Weights of a small mixture-of-experts language model, trained from scratch on English Wikipedia.
Size: 8 layers, width 512, 118M parameters.
Experts: 12 experts in each of 7 layers, a softmax router.
Training: a variant of Adam for the experts, 425M tokens, 8987 steps.
Below are experts of layer 5 (counted from 0) of a mixture-of-experts language model. Rows are named router (the router's row for the expert) and show model dimensions 0-127. Each number is 128 + 32 x the weight over its row's rms, rounded and kept within 0 to 255. Numbers have three digits each.
After each expert's rows: "comes after" lists some tokens at least twice as common just before its tokens as in all text. This comes from a sample of Wikipedia text that the model never trained on. Tokens count by the router's weight.

# expert 6
router:097145133052126141068105177166159101116171169078133141124118162099124132134189118159175127129162114150159162081167120132108154141136124148175149158128182139106180133101131164160152064140112099164134157082133137177162109137097130145143123117155126100089132107129091132135089109094095081111146083156162117115132129097177137118071176101089130072178140128122129106123096147159083110084137
comes after: " in", " of", ",", ":", " University", " at"

# expert 0
router:103195100149147084144157088167141147114113076101166102153195171139132138133093107135112164172102132149120080114148175114126132106068136131225131078138138121127080108120182113132120104107120126096137101159089118131108149137102162125194146148182149102093168161071119105055099133092135157157149165125147130120131131138123111120180181106142062127170172135101112136115175160172071120109147
comes after: "0", "9", "8", "1", "7", "2"

# expert 4
router:113065151142128199130180119140120137187151092156162089090069124213146162100119104032079127114083113111118138127071142081139130123175159108116157106090127168113112126115137096149156106113141141120076139124105108100042171067115095187074141107184135161129070110126140102102223146127096096098136141150162166106135147123091107123164134149089088114181144122144084101071072141102136176118137
comes after: " the", " a", "'s", " his", " The", " an"

# expert 3
router:184122156139101090078155081048138094124143169084146122100119090125127123142079088126183051118175207163130112145102115144120148136102055171160084177093138084133120162181074151164128173149122126095127129114163242175079096112157098126123077178066084139148203156090165133121115117103107157153117145128162133103120097114138142110130150118128184122089108105118201049179133167088142122134098
comes after: "\n", "-", ")", "\n\n", ")\n", " |\n\n"

# expert 8
router:135158126127107141142039154052110119175174200121079085119096135108169155084172147143151117138111086148040137137157138108175116155145147106093206162163071063099210089130188084093127121148154127180080075073093114122118094123161104098129109120072106195146085139156106124075099112105158149131218114131102145139042131132190126126098101187119129121055114173185159098160122157140137139153164
comes after: " to", " was", " he", " and", " also", " who"

# expert 10
router:121177149146091132128201104143123116102119087157156159150174108094161095124096147102134147109118142069204113098165121166167073166146112141091123151122165119153141118137127130156207111168152146134132114152115135085172145145030107158143160156066155121140149089139207090211084186158179086087137164096127176087162104139135127192083128123150082128117134112182196195129130139111151128129111
comes after: " |\n", ".", ",", " that", ".\n\n", " No"

# expert 2
router:104074131115165116097134093135132120141110212107121160159112181055128144143084113079160117101093156116135129175127088108089198121135114159089192150131158071172152180084111132116096115149105076113112126117163104143134109131140117111153169147121146115081075152122076163128127098125118156131144116127098096109140086117106113128155133101147121131152180128166093112138094156211094137080132
comes after: " (", " |", "|", ";", ":", " with"

# expert 1
router:088084143140130093162150054135121164116112105140114100156091125111174154175196108172093186117119087126126161206066107085129170057186152056159106022214087132137119090123167116160125105113114102114070170130148096144142090120130148074166158103178101135186146158124094153123141103145134120125134099167116128160105135152124135177105141123121081090190156070123091074128143126135100149097177
comes after: " ", "1", "–", " $", "_{", "/"

# expert 5
router:104137110086131117075155090127134088093137145138073097107132119152147101175090120131134125137106083137145134114146129202170134142177131133084071114144119113200153164144092098092159067097159104112154113146119122110153111137102114099122163076158076124162119148172116134194111095127152181159135152121134160193171111171121188113149140164085134142111120142153124142101176121103208115165114
comes after: "2", "1", ".", " \"", "==", " one"

# expert 11
router:137124078125135172161087211120067166081094130151126158157151109114082129123125136152112106104153141124096135137113103125092132102134113138098111151079105211096094124156165146123075168081137181147163134115131147128141179110164119093132071113141128116146124089175126133168110116126141169112058140164099099105120155122106107122136080143151206191126103171120128209156103087132142132156129
comes after: " |", "|", ";", ":", " was", " in"